From a checkpoint of a small mixture-of-experts model trained on Wikipedia.
Size: 8 layers, width 512, vocabulary 21985, 133M parameters.
Experts: 48 experts in each of 6 layers, 224 SwiGLU neurons an expert, 4 picks a token, a softmax router.
Below are experts of layer 5 (counted from 0) of a mixture-of-experts language model. Rows are named router (the router's row for the expert), gate (a neuron's input weights, with its number), up (a neuron's input weights, with its number) and show model dimensions 256-383. Each number is 500 + 25 x the weight over its row's rms, rounded and kept within 0 to 999. Numbers have three digits each.
After each expert's rows: a language model's description of what the expert responds to. This comes from a sample of Wikipedia text that the model never trained on.

# expert 9
router:536506541480502501504425489488497478490511502514492519475502490502495457536499510500473515508502465507512505475556479470444482498490479508494510494516500538484468515515514494478559504492478460525497476527520552496519515482481469544460482492446478502490485485530531483457522510564521494503496487498477522495508522498494440467483507493559520526521494496501492526495484513500500488516517
gate0:514516517486534493476498480515540508505567517536516471492511504496476477509462526495491501487542505470518509499454521504505490465540497542456493507476484454498498475492506462454515455484497508503486482517488491509544488518475476481481484478537510506530508571540521490536502507529478468493473497483503473486504452502531508532478493470508488516444449516483497483501487491520478504529507
up0:525471519497524525542480507494471479537456514478519520517531533488526534547519492508524495490556453493464497499569526491497515530487505494537485548510489487510534513453491566530475474489464487499505518526507493489492507533470541464512527547501459503462520499500511471489507462496506479505465525529501489540455519503461525493530484479484477498476537501477542527487477466478493467495476
gate1:485513519475507502493489473489489500504486507505550493516483479515481540491483474496486536513531503522517528482489484529493551438474481504471519486491508506526506487464467498506522509515521503503535483493542479503460494496508511535511454500529527470525538472490503485533501498529434489515518520522512549476518496506517503497511501493460502495513518472505488459493489513485496564451504
up1:490472517509499485503478542528521505508475494524494458521506480493460479504471468473463490523520507506458494478470507473494506436510536539500520487500516493466521464509500498484486503490480526494519476505486498472489494482523497461510508537550556496512519490533489514506488557541507481479533489495522537498474454506511474481531548491489471514507482505469536527492475530465522500486503
gate2:492535564537467500549479486531501480499515485484510504504534481488522500473537451486515516463500529507482515517500474491499472501517465508480450509544476535540500508477446453494520490462567527525502555470520519506509468513500480487507479501485523507541505473441518505522539494491442495502505550471528480526485525532463516497499505495504496473488488449509450481489512498482475520522427
up2:506480488497499479485566492463523507464588517539503540509467500530481473449510512512504484483523506490491487512491483537479508501450498494545538451502526477495499487527534489473499530548465513516457508526453546518496526485521466489479537500512528479501523472519508461481464472551484471522454466519489558463533454490520467483484507519531536476510501498459525487502522506494498480504535
gate3:520494518512464447489501490465538497452540461497460469484479523550482520466519479453498539494529487564501520534549519516504467496511496488478506486500448518494491522509501511581468513544507515524471482448490444509513475500447499489499549494471477457512499506521532492508465519509519507491503463494539528522510502461498527463534504495489511467470510485474536518519521516461481519525498
up3:525482472466510526501528476525471526518475533487497484513514501480458499527537515510518456481524495494486511531474486492544480472462486479481505490487497511499509498486504520533464464541517505474480562528505508477527528477533529503509486498460533527474487490492523479499514555530510472507552511505540500518477444534467501524508501506514483489522469470439467552500501513521517496505474
gate4:493528520495497483518498499495502510497503528491562521496489521532512522521471468503529459520533500506536499469467477507515532518536469518463504464490502517467486504509497500503512500500544554465558513467482481503499521521497504499490511545538511489503488510483501466513539545502498482471534460484505526508501512503512480519475539498496530525503480467477531506472493514494542496511524
up4:494510503459492508509508497454491465475495488525513506552494520459497504520507440544541530463496546464516485526486484493518497544448492484482474484490494487474512495521541510484508479524479478505461506508506526504488510498497507486489482519470548468477504507522446513504477479518531494503501468539479557511481488489516506519495478505519467507501452488505503535478503477490505475544479
gate5:496475559540516523505511508482470450527482469491497546554462517491465486471509511468504503494494540472528500496512529520453503494456498480515476461416448526475497492466570486522519486499479470517501536485481493486499541456488506485489452509461496485452455447506484489488526498507454520505517503537476492486505491479521499502493478503499509445502525439483524530476544484484498479507553
up5:480506502504511511511516522508503497519472530487510528553518514495532514500496527498484463452452507471504483475504509508403501471533498489536468521519473490508517529548481492509501541516507529517548477529524500552434500515522485513453517469527501503518509463486508506558527487468524493496517488510489462514491505520504517517519480528525459519475514526506488482512503492492476459470499
gate6:513459483483486500461534481492451485485454565507478512523491476552494512524486516497503492505471459456486507510559529486475476509424513525506521499543471477471487479499472486505481472532470474452466511507528494471506501510486498497504498484502484516485498489501525521464532519490515467488543522497485520507492500469490487476522489499489512531481519514535509525474523541507520465495519
up6:509515533505467505495489512485537481497553503482516505522533499446491490517498516513497497516476458526500475492484512518515485499543448511498451478488537523472506565499492491486510511534472476493547480485486523532500493527512474537487496498483508462502517518506492465521462487463516474519454488502499472494480485527493504479523483542512459500485522468480501458515494500495523508490494
gate7:509535503514479448499504477551534520447475478469491501534516495461487509488521480489554520505516483495490546478513500507503526472528504479495489512532461476487451459510506510531485480496470506481460501455513498509510493488512545468487466527505480467544469529470515475516505540501508500543521516485503496512504481499461470503506508495548501546496537513491515496509525518499495528524508
up7:483511498525504461500475521483469456471517505471469507495492488569509563496515539494506516532521486517470492537518526499500481497507489489527527499500450453486473527521469473575479518471495469527485520494472515520528505536488530488514501508511473521470484466495496477474513480496495529530533507493552556479533514507487473507490495484479514475533507446490510495502520481491506493534521
It responds to: Direction and motion words like north, up, back, moved, located, plus word endings in French or Italian titles, as in Dolce, folie.

# expert 11
router:514450510565489574481500470519496499521478521503498502507529458480536487561500508445498495514478525448474506520487497468509480523482474471534504480473504527499535491469503524489500471489534498503493534476514505510490474493511499486520520494494528547541453542474515490491527505446481523503515532484468449516527450478496493484497495501463425498515510505497479496534527492512512474488513
gate0:512511495514512472417516508517545439550486489488490546488499496502491494470485516509478477544499513501482533468477457495507484527563519509473477482486503480483469529504469502506490508490505480528510505542521475471516505497489525474490501528553475503516497534486455489493518472496492519490527552539512490492494479517501455504516456499456466521545487489474537514483471518465509528457480
up0:510479491506521461485471466505490466552495537456479531489479459480521488471527494495488479517465495479507508518475511512516479508533540507437494483480570502520489505517486479492470512501513479558533540529474452522514521494519518461499508531520522476513462524482469528552495464452473520502537524517545475507478498497439447490507482485507481469506489497492489530478501504478487531433491
gate1:499473498493501466504485506508544464469476482511511517468533491509453472515486492554462504503517500534485490470485570498514545463521491500450539472498527501473500493536491476483475496540492509478509523488515507516502548502503471527523493526490537499494505481528531480503478488515534485459521528494531465504458515484522509505516544478492514457512518518470509486499455467512472472515484
up1:491493514525497516490501463479489575508520508481487475525501517500541533480527491462512470467487512476506510515536464494524459526457504468512477525488467492530504514464498489534526512497467509486469475549514504498476481496495540513498496487506459475524495544516524518525555545478506490539481493502493519489536481544521500469507488533509524560464471488519512496478505512490521532484502
gate2:501508534487472493517457477482483514489504476503503510523508540517478479519510535558516495512471507514526485468496496526549492506455473502464471500482540487523520513495488478476517534473485509481506509479492508502470471520543541495456469560474481498494499512492508522556540557483503494507492505518468495473487511488476487474463522446469505479477496504480493501507500523512517515522513
up2:498485478506513482498469521487467493483534519476510520534496446556447497520520545510502536488456457498480476492512497530558498509492481511515450511465477561529484490541445537529473527505495467465540469487466487493482499497540479493491487492498501472494429457516520508499527528526535475479541518519533500541493477465539505550488524476487475486458472500496522506521498513486501493503468
gate3:526505536544480497491525512515507458470506544498478479419508466541484555478492492460485471488522503558540469520488533502583496487503506510519493530493525479532478511531509465492504456533500508468521516511498544484527504496443475527542523490540504459514524522507504489482507526489478517493499489518494509504531492501508507493524527471487509471487461508522515498484476475454525522493476
up3:508505494472470486451452536493478499536461499494505478480497507489432464493508473496510490530490486516533486498501470520508482534433534458501518513472495515490538494510498494516520457531499500503484509474528507490511522513532532503494560544525503507504469479510520485499491461512551475516518483526527479473485439505506460463488488476522497513467520458488490496505506458480464528524500
gate4:504568490468530476536522484489542519495501434483557509521483478534531491493466540487497484532519544520526504487438488551518476535511491478487502492502518513485485504544486502502507521525468467482472473479489491470557510482505527476507523482458514503536549497456477475519517555469510504514538490510514528508507545525498519522475500508505545498540487476496531547527481478494495487509504
up4:512441520528460546498476492502510498471506537484477498503520469522492498529527487502490493485474514502471522518489511432463554484463512494507526526556496504508487526463482500447521461483532589518514513532475495501473469529494491527482480515517499511471484520503505509486484463524505495500481516473445502473493487520501489493525506519512477520470498521497498455506512509522491540484471
gate5:466523540500520501549524451524494459520496533475545496515513524497460503478525527459531504509511505494507535490485487515503497471522485507462545482492516538501508491523513488490499506512476481475511554495464532486516509513510467534469500516527482562500486452501558502521520474487464482491481523516539503495468533538496514541462514468485531442488519452451535528481526496485510523517505
up5:510497520476502515525524533539501514503515499508521488481473514520513466524522532503579526490504495498539502518464464516486531491497494496468479484457450499511529499496484520546471483498530490494502487504484494498501453505466524518524498505491494503537514483508439496501520515497508544510563491507471526521492488456476482485551496505503513508510518491529456562465549502468525515470507
gate6:526534501515499498445480544496525574534511505515502494539513527476483511462519439525540509502486485485523465513532476491456547483481503490512512523487483449505467512538567528502505471473481519498533470470474521496487521506523507498499463498504518519526482547478484434530512471474511538521472517493510542533495515539502436535471497465513490503491461523530522491481460463486487503479540
up6:487518461469521499486508488503522444462469508538485526493501481528512486503525497525439542482517519504502468481501497493489488467526494517529495489519493504447512488500458519534469484487458489550504499487459544514471472546493540496479508472508542489469518484455475518475501491519510503505560505487469541510486506464507470526522488472488505482510528468504505515522545500511479480536542
gate7:508496481458480522480469461537465490470475492488499493512473487520485495482525517501521477531535469541499488531464546468477458499517517464521486463439529543472542522485509468496511503506490531536478488502478465519559454514488495492510498524518536538468500521473494491516503530487496517485505475482503487497516556492518520502519504526515441499499493487506529529475502492532486517503498
up7:504516507461497502474487452526477499481475539483512528508507507515490526470545530530506485532532458525466459477442535459481472481527512484546506483456519512479498553484510445496505499540503491524485462496509491492520498513475469492508476525514503546471491531488550473531528514501484518479487453490527523529453560486501505501532476518505462512527496467499499534493527494546498480532490
It responds to: Single digits inside numbers, especially coordinate decimals, vote counts, percentages and table scores, e.g. 57.3%, −26, 1996–98.

# expert 46
router:505472562481487500516460535517492521436467493508518493469501497483484511505471523488494478529509509522471516511490521540485500498511500503528549524507477511525492475481500501489474511482485507499462515486492513475523477515502490519495516522533482483499472504498478470509502502482510525527515519474540536517516512498564496459487535526477515454467482491489514507480490428540469556468453
gate0:479547493514491505512493467503476455501496511479481482488534508463483544493483498448504504474458499501473496504494492469511508495479378541495465495511470556512458540509519508469475555501516511481513520489523473540498483477512533483479492487532514477512526538511542513512577504501494530489494496519521469521521510535504555505494520476482528475558496489512487559499451551453515501488491
up0:551529485537484464472489522494490484477473468489498525472472477508453503482445550525527502510486499479528493482535523537480488503504544477474562539477505464502514502462451526478512528518481485518523496499533545512453507538520497506489488474503481544504504510489437520495522504477516456518518504476511519447525503522509475466498493476525511516505471471496494483519477500500447491497502
gate1:543512478475503554440473482508463520489480484493480478474540502543509543462533528495518477492511491532502482522526494496479493519498511502508524458548503483440468506513539503462498469506511526500483503507458509502509439494508478490494491500499467503430503494513468484504511520477462526540534513477496501491473534529462502522436501473513471490493568474504522517537497479470493498460511
up1:559497510462511510528497534530507505446540494443507521516514476483499519488504448530521488478460460503524487519504480452507501536473459494495486456489530555476511461518490490530550530503502494450470493485485452499510509509473466500508536497514439477513483480507519486469525514531470555479529551508494488526467485510496480463504471470520506511538511544464476506470425493512448518510495
gate2:488523513493499508535494496480496495485484488527520489475559493519528508481498483470433534501527510506495497489532517529514482505528519481508498486515592501530540464488508534524526495500479486492525502528540469472516508484521464504534477469512477511483547486511498467458483487445494459503558452521471510513468543511455495533517476471522470467534481464520473504479493463467481494499517
up2:507548525485521485509484475519481475464452511534468513545527472525547501515524492480535487537491528513469508504498509515433483513508524475528487515482520497469493494490549480476520489481495550528490501544506504505521492487457499517494478470459480518496502503526514506504455533495502538486525486523509485506530487527484515487496465495522503477517472524487507500473520480470520543497527
gate3:482511495473524463511551454513514536488452523505520514529476510467492508501548491473552524508531462468513521517520497525487495495468455525509464435476467502510502527519492501542504504513533506491528512494496546507529516471504505484523518488486513447494478530494507482494513492459469507505501480490469501480546468487499539462466485498493493503495524481498489479458501508511492493476508
up3:550466529530483500471544497482548485511468478545492492496489493496501512518543480468495514513535472495492511495513479519439469524505487536523504456521510491488479476512451501488511526546531527502510502550447496520543488500499496480510511563487533488484484482557508481507482487519470521497462518519456499528521492463494515442512476478495498499495516497517456502488485503525466485494524
gate4:509548468541475477470490541516494490493482567498478513548494509504561475505519519513497477495465571532498505432473507468495485509498521486506464468499461506485489488507505531511462502533491457478475490547482487506524531494525529491484475473505497530488498501502543494504505533538482513529504529504542499478537451460460493518496485439501504489510526489493536581495466499519532509516503
up4:508490500521479509515472501477525470486529537482449523512491488509523489504533508497500488488461552537474489477505500523474458504495511463489483540479472469499466518473495513487507529537536482493486497555484493508542525512516568532449458484526489482487538513539557488495524534517514489531507523463514499484498520501477471449523508487503487481484533495493567524495486478511506549475517
gate5:474518526485505454477520482494451513512523488523465518444531454495489485457476508484535498449507494485480523501472478487500516506518464539458530483505514520454473508507496489489507478523502494510510490492482508472511519505555523481469517490529490496492492528494524482449503512468491476525508481473470487472475486504533491497484541527554527538498518492478496464477479517491487520467512
up5:522465556490484473487527493447488475495491497457503519483486488508514491541525492493490536500508519507485485518561488487489510462540487477487546475536497511505474526470467543497493474526516520510523504508521462494493486525476519505522522491493481473507545513491548531534470493517497515517507499504504489512495532479454500534509518508474456471504473493499491494503483481513499496541477
gate6:509491488486507488476459499511563522502507491562479573570506525541521531470485504503497485510518477517512515517504493516534488534526447473487507466492511497499502474456505484496497510522478500500536480460474457566541477495454463492519513500492472510493470524488507504529493502489460503514510507530482477559498533480540508523484502547505464503490515512483538484565502498514534469495472
up6:461530498477506533472472510496513522526434525514508527464483523468486506518491503533442515444503477500507498499481518507496509501522486467490524464537484523540514520451568489502455515518500495521542491506508477494491469530550489522481537478514460511525498527510555527499513546456500531478494466471491510530492471441530485505516505509484520490498465492499496541476523468494533481527521
gate7:546471458482518511514525449494475524470484480532478507511495520494494496474497480527503474484482468524486503527475528511469491488506544501487512464514510442517479481470490536547491527448536502509499542521477486465481493523503486545533522516523444491474494514547500539511526509528524497476462528504484550492538524496487525477488533512506505516522546539525492547473508531490491519501513
up7:528424508508492474490483540529479468541523500502495469460512519532473466550476487485472495506519477467481502488558500515502521489493483523539457516539560540491507541506542509489466497530468493506485526481472509511497474526489475486499541532448504474504507484496525481498527535427503494514552496494506505546421502490519478541499485507522481520495500483501474446522493444517513502512542
It responds to: Capitalized words in names of leagues, parties, districts and teams, and infobox field labels: National, County, League, Arrondissement.

# expert 42
router:520486495537509615513542499498510516533463466446507501504486492498495494540521520482509515559438482478465468541505501507492510556481524520520521472488492505515546472485488523468526495491527541493451526453491494529491520520523475504479494480504521497479490535479540481480496525486516494461500528489478461538542447496475502488479492515496438494484527493544510563519534502559536465506510
gate0:511507500434537440500536510454520492441513542473533516500483525522507503495522441507470499488508558505535492513499537477496521494459486497495497567503505493487492479509472479513474537508511481500501477499505523512540525488492580470509503533481541512513502503499516518513491506502501506508519493512565534540505469536478471541549508458492492504498486460465465530497504498487493523491501
up0:526510503499497451495497483526498499514513505474518536497503506524514462453509464474483497465516529510508539542452418499473502517515529475510481518512505529477485513462485484539502533474491495487546475500500484476546531438495463502533481533495532484506480504498534501547525465509490513522444497507534516531570479512455482528480483473506510542516525511469467527527509542496490492483553
gate1:494465527473507478487538497518484496500508524524461483521483505493492493463497498544533495542560494507485502443524495507552457461522503450573528499513533496484490474476492515479464508436521452489561509505497487497500501522508553449494463526531516473534519491477504518524510486494513497471491491511498527513511526522423522464473523494490501478521466478523513507537501553526485491463476
up1:478474491515496531510509517486495517544466474501495450537490471513491574512485532548490492485499510466533479491497502485492477485529479480491533498486498517511490493510492501544523494527505507483527469511465498572491508512524455511461494518541496489478484499490536511499502536476514501539463524448505502483455479521525487481502474521473499511492492514529499507524489471504517472492464
gate2:501529478491496486499500502476505538497479509508489486532444527502481496520501516523458500550487467519515474529485494486525475514467482500505502470476539484484506491557503530481480512569519489480510505502455499497521497470471469489516470480499490506476481536487465506564480545491498533496504474501498521484498480467496516466490489515503493450487474490508510539466541464503493452482522
up2:524546518514518478493460546443508496485545508533467523533450525519511522470495459472480487512472503475508530523516542505496489493446497526470505534512513490462508534513531505506473484521512450511505547496449448461530468562505509459493500525489499467502494558499480487542472530517513511469503455518504513469500516507507544437494495481513503512497469516470556520465522487488460510484474
gate3:512516491477486471490436462539515473531521461503535466476455525473508504495495522543510486478513541506486455499503488500483521525526545474515495566514505493446475497491488532506482514498496521477497502441509528485497523518526499540517472515496508482498478541525503507512526525455493514500490537510527503478496492478516505494525513498473467531428523516520498485497465511487473503511481
up3:503470463494474501483472486521493453555495488467556470500467491494578515502492514508531510457500496511533489506517510500523561486511491500524504488492533485491499490484519486485523512523478511497528512478496548465516547544525496530550468474544523445495492489566504480518513528486499478510464503541513495480508527506481485497515514493471507520478508503540510515499475479482489503461492
gate4:522446531492467471504472500517463499513450571490482488496524489465512460464525501502539499519493532508497480501513450527545509499514506492463509489511504503477541527513487482439489475511483533511539522483500505455521536480511483500547465508498524513509473566440510470502525549489512531461478495527511486499476544493515530452503516490457557493508530468490519482470493470521467450513537
up4:477515520491491500500536487465494482475484487482514516495477514504501529532477547492481519497502494496540463485478506526546492495442455497524504527501497490492490478498543497536477475493473507500495488488515464463487514481523489486481509495499492487479527452518473522528473489528499518514487468463499475537511471533462539508514502517507487470514472503540505507504534487440535561530466
gate5:538490527529531491515499492551459490539511495493490507478483482547515518528517475514482530476462478496520495486485500495490502475524466468477505498508506494471488520517521501509475498513508511476507479482538501524519509479501524476492496506468492492506508494469498554539474518476519504507525510465515434508490481516522510485475492480503492513500463453487485472470516541467529477490456
up5:494513468481458492533480485530466497503525536509491480491500456541494514551499525506499523493464491518529496494528502494512497457474496442484508521504539539525477516518473473496454484539484489467507504503549481483479514453517504498474490484451485485457519487507521517504511504490537476518500462507530472535493514533550469537529504499532476506465470480484456485509533507510562493511473
gate6:508480487490507499501498501503526507510492467499515519484508543456538483477518445502528486518533480487505497511490494517536515509504472479485509532485510509518527490485538529504529497525495463485501501500520505485474450485574514486485542470455520507526489532517485499505494480539478559503518535511535486486520515540440492496546488481450473455482505550524471461483531443478500528511503
up6:541540511492506508546503500511511499467494506503486491481495491526446508509467502527507470495460539512500525478507541516474480493460528496486506473532503481529478469483463514512468538508483483477465493517482459454469443509453488520464530499494470499532499485508504504511515467507524530484497478530529520492487542472531470489498556534551478499533503528476510453516518490510528483556534
gate7:502521505505490524505483492497519513490526505499503475513521477514556535542532535530518508486527517470529522464506539492533495440516509503526488458509542474467454474486502471515489518489523522440512493487505548490491482494473513540493492490522472513519503451512443540507505534482549550493478515494461502495496465456542508469491567491555522477531477506484485551510507515452537507529424
up7:499501520508514548554482497520507513465517534502503471507560485471528530505521514498536494527513528511489520492516496525548535462510509439504500493467515465467504540424524493463490491485534492481527517509510520488480472450533483558475467524537493494443538444457483484513503497481493510500513499521500483456558476501483532487524520482520535520531477468511513529528466462453536545522483
It responds to: Digits and symbols in coordinates, register numbers, ISBNs and measurements: °, ′, ⁄, sq mi, £, such as #0500-1155.

# expert 18
router:506487512525513555464485496507507514525491527484513513508516501473526485585473508453486529514434488470452498509491466513496492516523548511573544477496508499503513514477506517467489498482493506491474505488504496497504507460554495485523507485487523503560449561497530496497512517464505512485521510485511424543539476455496502478481487502466439504546501517485478479516513492559515447513493
gate0:491517458505546523522496502448510489466482537501528508473490467481507504491462492513485505485525521486477491497536534488535501497526525468507494506451534505484510500452499547484508538463510474483484517489498476543490484525535463502538534509536527534462498533523524507496475531508514475532511505506461511502516459465470475492549494495502494467490526464478504475482495543456476510512508
up0:527473534494485549488506496505543534497490442495516477531505478512497477563502506481490517524411478454502527500515482491527477497488470489467496467499443501516495531509524509523521489521469558524488476469480477467513513488522534522468501505474486488508472514494533548518462473492507540522508501507490464502515498484508521513516466468452485479497539524486496473486521501512469482502549
gate1:508544497496486514552507473496468496490517456515482504522431486509473509533497472511512501498534504503498540517493526540472513514459469487465500519509532531508521499563506488464554472542491523514506499508530513516534492527474524509481478497505488481447481509507470514574466481476524473499491509508504524469501497499515532516500484488534523506527541516523465493495491492498488516514527
up1:511525491508511505524455496506455483491500482505508470465473484499482488513491486536478488515528507495478531522487534513505471527477491481499503483567510513525505502549486507471493453558453502502521517502518532527576499494494526530483506499533532512461488500502467470496499492438522519508500510504530499483502471479545534529547505494521533517503531521506517487507477531507484544498495
gate2:501523498506511483529510478462467501515488519507498513449522487491470491442510507523503513523542486531499489449459496536533452504478490520481511488517510488483488487457517513495473460538522504512467475470495505480505497528496514529448555494522473544459539484504466473529488506525502522470549499508500505545504492488499461559520521492539515483543485485446503489486477477522549470523520
up2:540565523550499502553477509499483463508507517496515473451481489542456492442496466519478493512518473498499507464493497518473499506496479504474507493492500501507500470461527503542504486512533539530465498485501469495480486540534493511470531499500465474481520465524492531499506500526520526513505492479557467530491503507443487473495488516493521558485489507476486529462436450500522521517476
gate3:525528541496506448485512487501509513531520525477506504471503521506475503464475483497507489482510519537601488461507474529491493503415506487512511562499509543519506534547481521480473498474506456505544513503529497480489498464505471472499510471504459475500505488496551486529503528495509525522512500541542493491426495542496503496542514478506546489498481505480526506494491521519450544486527
up3:510486506506475440466476515490475512521510492475517518474517513529475462497502457514496507512485514513581506437480515466477498545436508505513482562503523516509504529543498489497476500469483513506536487487535493478504508466518488481484524478510520473466512467517547477521515518515515557486493505542523487497448517509495489534511490504485527476464509495486507516494501487534492525492517
gate4:551526479460465484510498471563484517508518501461486548497501505491477440493481485528524518471503503543487498504496468483526505486526462473509519525506532524512459529527485500502493462463482499492495526499484510529473512535518529503506553513452515502491527488504488500497508471491499458492472525524526438476431486516526512487496489440526541471482474526523493519525481516457507475512499
up4:540483521495539503498556496538504529508492526456492490510522484457485497486514456550482509473504523505541486504508498479518556531506490480526483505518499465495492500497507535501521497489467505469492508499501514469439537511500517500467522513465497459492509507492512523473508485476496477506501500544492474509475488453471498467530522469526489485516462547472522480515522522472504535481547
gate5:481516501494477482516535480528524525513461526491483520504547459480464485429520462493484509508504502526480468475532462511534529518512447518513539507518478533491517501514554472507524474479498515531513473481502508523482485507493481492482503496515510528539496493478509497500494510529498533483536521497499502472495471495490546542482535497510543537497510453499501479513463572477492464503574
up5:517502469491505491519481474488529495531471465521533517500477478482491474468489489456485506510465502530545479529540454453510478494540516528484516530509466476501508486477477495512479526526530524519497468507469520530486479509481483515532516495527509510546478538528501481485472532481518539519488541464510493466486492502526517529485517477504503563531481480481497503523461511473484501481507
gate6:520510456479484519486521507535516526501496503490538501472508521462495535507452461504501478511507513531508527485544500481520463474480506491489506487515531506534508520470520495503502513462491456515521511534503521485512479528487510496527469521454519501487555455525470511463539526541470545492488530513508505491546546477506518526501571479529517523493485491496519504480462482463514462501504
up6:492513505514518514525530493517481517499501477494543474493468527464500513504466496497513476499530506513545506466537490492525462486548514488472532495535504506524479521447487496526511472478535475505490527475492476480507508490509491477512477498487514487535530476529517510521504511529488510485485478516513466464547515495481483508486518465516526500493495490471529480487498490462475485498504
gate7:486547459471492493503525500499517522513523551553454497533499531471528513459478498514534479512540475489454536519497539502498489530520514537501501496508531498534482479480518499520501505451503505499452491517504474490503448514512516508505485508476486522497473520478544527531495520538484482553492495498497469507475487508458509471483499544479529493497486513480454517505533477515500473503511
up7:518524533497506497509504495517494493504511504485499498524489500474483459519540488505479504519491531509490473513518494487475500490519474455491518523520483492495495500474566495490478513509467495448525550509455526525471565536468463560492493450518524507504530457490499517499478454450518478496505492533486538481503490513491519528494517463531494503538509469512538487528424542532504491524489
It responds to: Number words like six, million, billion, digits in measurements, times and statistics (2:26.38, 166.20), and "are" in "All times are".

# expert 37
router:496490532515481485490483497547498519471465539499493460484529491513499502547471526538493497506513500502493456461475525490516480505546519489499525506457519486444468521546509474506486505464499504531554503493497507513508476528498477466554515478510487498453516480511481508482528528463480470471510479488471480510492517517466516478500497508497495487465534516502518514566483510488518519494507
gate0:500517472484495449540505489478519509485530456443532502459491522482466504483525546465471497497543504530479512491500510493404515474509466482496510521507484504497502458497494466500483493506517502457530477504542493484519514540544483464526471476532497468514515522489529483519505510473522535484524545523529513544512487527463534469433498522533512479478496509501485509422476518529498472481500
up0:491522447502518507521505500514486508484525506500493490502509445465511495445547481502484548538494526532503467501516487540489542500501512479518517480462427521510472517553488464478502515550511513513499517489469505538497511503489529446512501472498478475543509486523486499512515483527436494515447501508511506512488492502487468471448493520513487501517446448556502515486479515509532496445500
gate1:483502471495519533504503539462520489502507570489499492532462522491504482474492494443479534460454512483553485491499464517465487515489517552541503506485462484458512493550457519457502467494441522478511478470495505459496496463496490509495492543499527484515501540531485511482499507475527556527522500464499510485453470503493498518500487510494507510481519446480477506503467472529492505512492
up1:539514514482462501528465470520460451493494474482500502467520493504494515503445536520523497488499513531447498464492558501502518489476515456492528506474528488529531480476517503527539546500496515542479516509511496497493509540527507490504538491517469519479542470452444500516505517471504514486509514531492510460537478526516467490486505447533521507494462512480534518532535496500470504471477
gate2:543480473536527478488478505472464503535490482488535457490455500515510466528475471444502493506477553547484522511487482483485534529476514479467536529498522508520512483487495509519513474543542512492488518487531491540479529516488452475488518488510470507485500459474464454523478561505506499501487542484474533499490477517481468501464504515468522473462493505491504481502493494470570521493509
up2:481500521479500514532526501516513538507499522481497514534486536469479484520512506549539481520487510457485511480462536519485511492532489510505452493477517466479493516528491533486531509496495496506503467540519509479523510515499531506484489489498529467484519483538503533491497492524493519479487488493566520500498503545545500517510490478481473487531480473514551526450529463481452518483495
gate3:464532495472495516465554503505511509440477517492483512532507502504507518493486444552535544497509518494502512474487498497459503519496540455467490497493516526515530531504450498497513507482514447494484488497499538505491472522472523558500544454514511531509453507505505487504520471498485501502515493510535499500469546500517521498489500510517493466557447498523525478499472448465499495504513
up3:471497491472519447476505517481482461497498457509476532505446489499478492497520509470497518491468479521500461479516502540497492501463521508518452509551485488491496532535479499491515545496526501494504509496473491535478515503498497518546501469535462499448512523502500539506473488474525525489466579487527496523498484491501505486565496464524512487512477493498505491470482485480507495499510
gate4:496511489517483488519512521501484507483481511510500511506496512464507486505486458498518483467469527468481494492560450478480494517527497482529500512539496473509485546519535447508516517486486484530537501514532534510493453483502529514518539460488488489553487496529501528490492516534500517452560465461495491497520492524507472506505524481522547494516490479525467482493502510500489496531509
up4:505545466493486489503477536521503499498482475502509511577472538500476482532510501508528512508508517505503534501502467476486479530484475485523515515476452512541487538478558459525537515488492481533523520500513543482483471487510442532511486492528495520515464504524522463527502532512499526490503479455483507537522489511514497542530547461540501502501513514483485502533464531513508516491565
gate5:524454474462525543520541517516472492471553458462504488500513480487500470490516492522532511506472472476505479508486512488497472471458512474510513503469511517530518495485513516494473505482485558531491516489508496528547488475495508485478509478496498494493446523534498496520481511484483490515526558482480506487502515474492460493513499484517512511485435490464507484505454475504508470523540
up5:465487508510485527505490534551505485481507504491472527547495510494538485466489470513495493494506478490499508529518482501528527452499549441487469522507493499540508529531509509518515500478498550446505476481506488504478480475530503505476500509488493493513464494459503473491528490524517545566444487501474510512507561487503469494521506520540501476511490482487550430487429490484501504469488
gate6:536497514501513470537518504529481506500507527469522499493509486499544512515479544507495516501494526480513481476510502502466502487443534501479479489466455500511505484473511508486503524500479473478550510461489489484538462495516515489516481494459492476457530435512491524498490530484484468535515492500554522432486475503518520498487507482473536541519483502473505449543517506486512486506500
up6:520499491516489502494483463531508505460474463536494493484473488543508488538559480518510523488521474478508480532484536507492461435508496507508511501495517477494488481465523494533507504461525507484473497478491469536469529477499468489506507536512513517530472512499521472499501477479483477513487497506485475520536518505533511485518493530495509460475466480530497497521485485536496471446447
gate7:520470499503498455478511532493519478487466473522466490545498483534474521519496483484473569501449500491530500494515499549535455543498484520501500542503503527503471482474467519459517496469436523503481512456465468494542503492520486473489499535492504520433486458457486493490499473497457532498482535467477485514524534499503479483488511486530592514487560526492493552479473549539531505462503
up7:502537464522504512512510479515516548522479530500558494494488524464521498523478542510545477483548491496499519534475524477475551494529520478497525472494514510496515510556526485529488487513531502453527494476506504447490499509493462521524538466518501501528537511520531468515491497502520465532526495514546484499469516446492463507442481525499443502502473517514528467490494461474466459553503
It responds to: Clause-ending commas in prose, and middle or final digits of years and coordinates, as in 198-6, 40.14-8, plus became, However.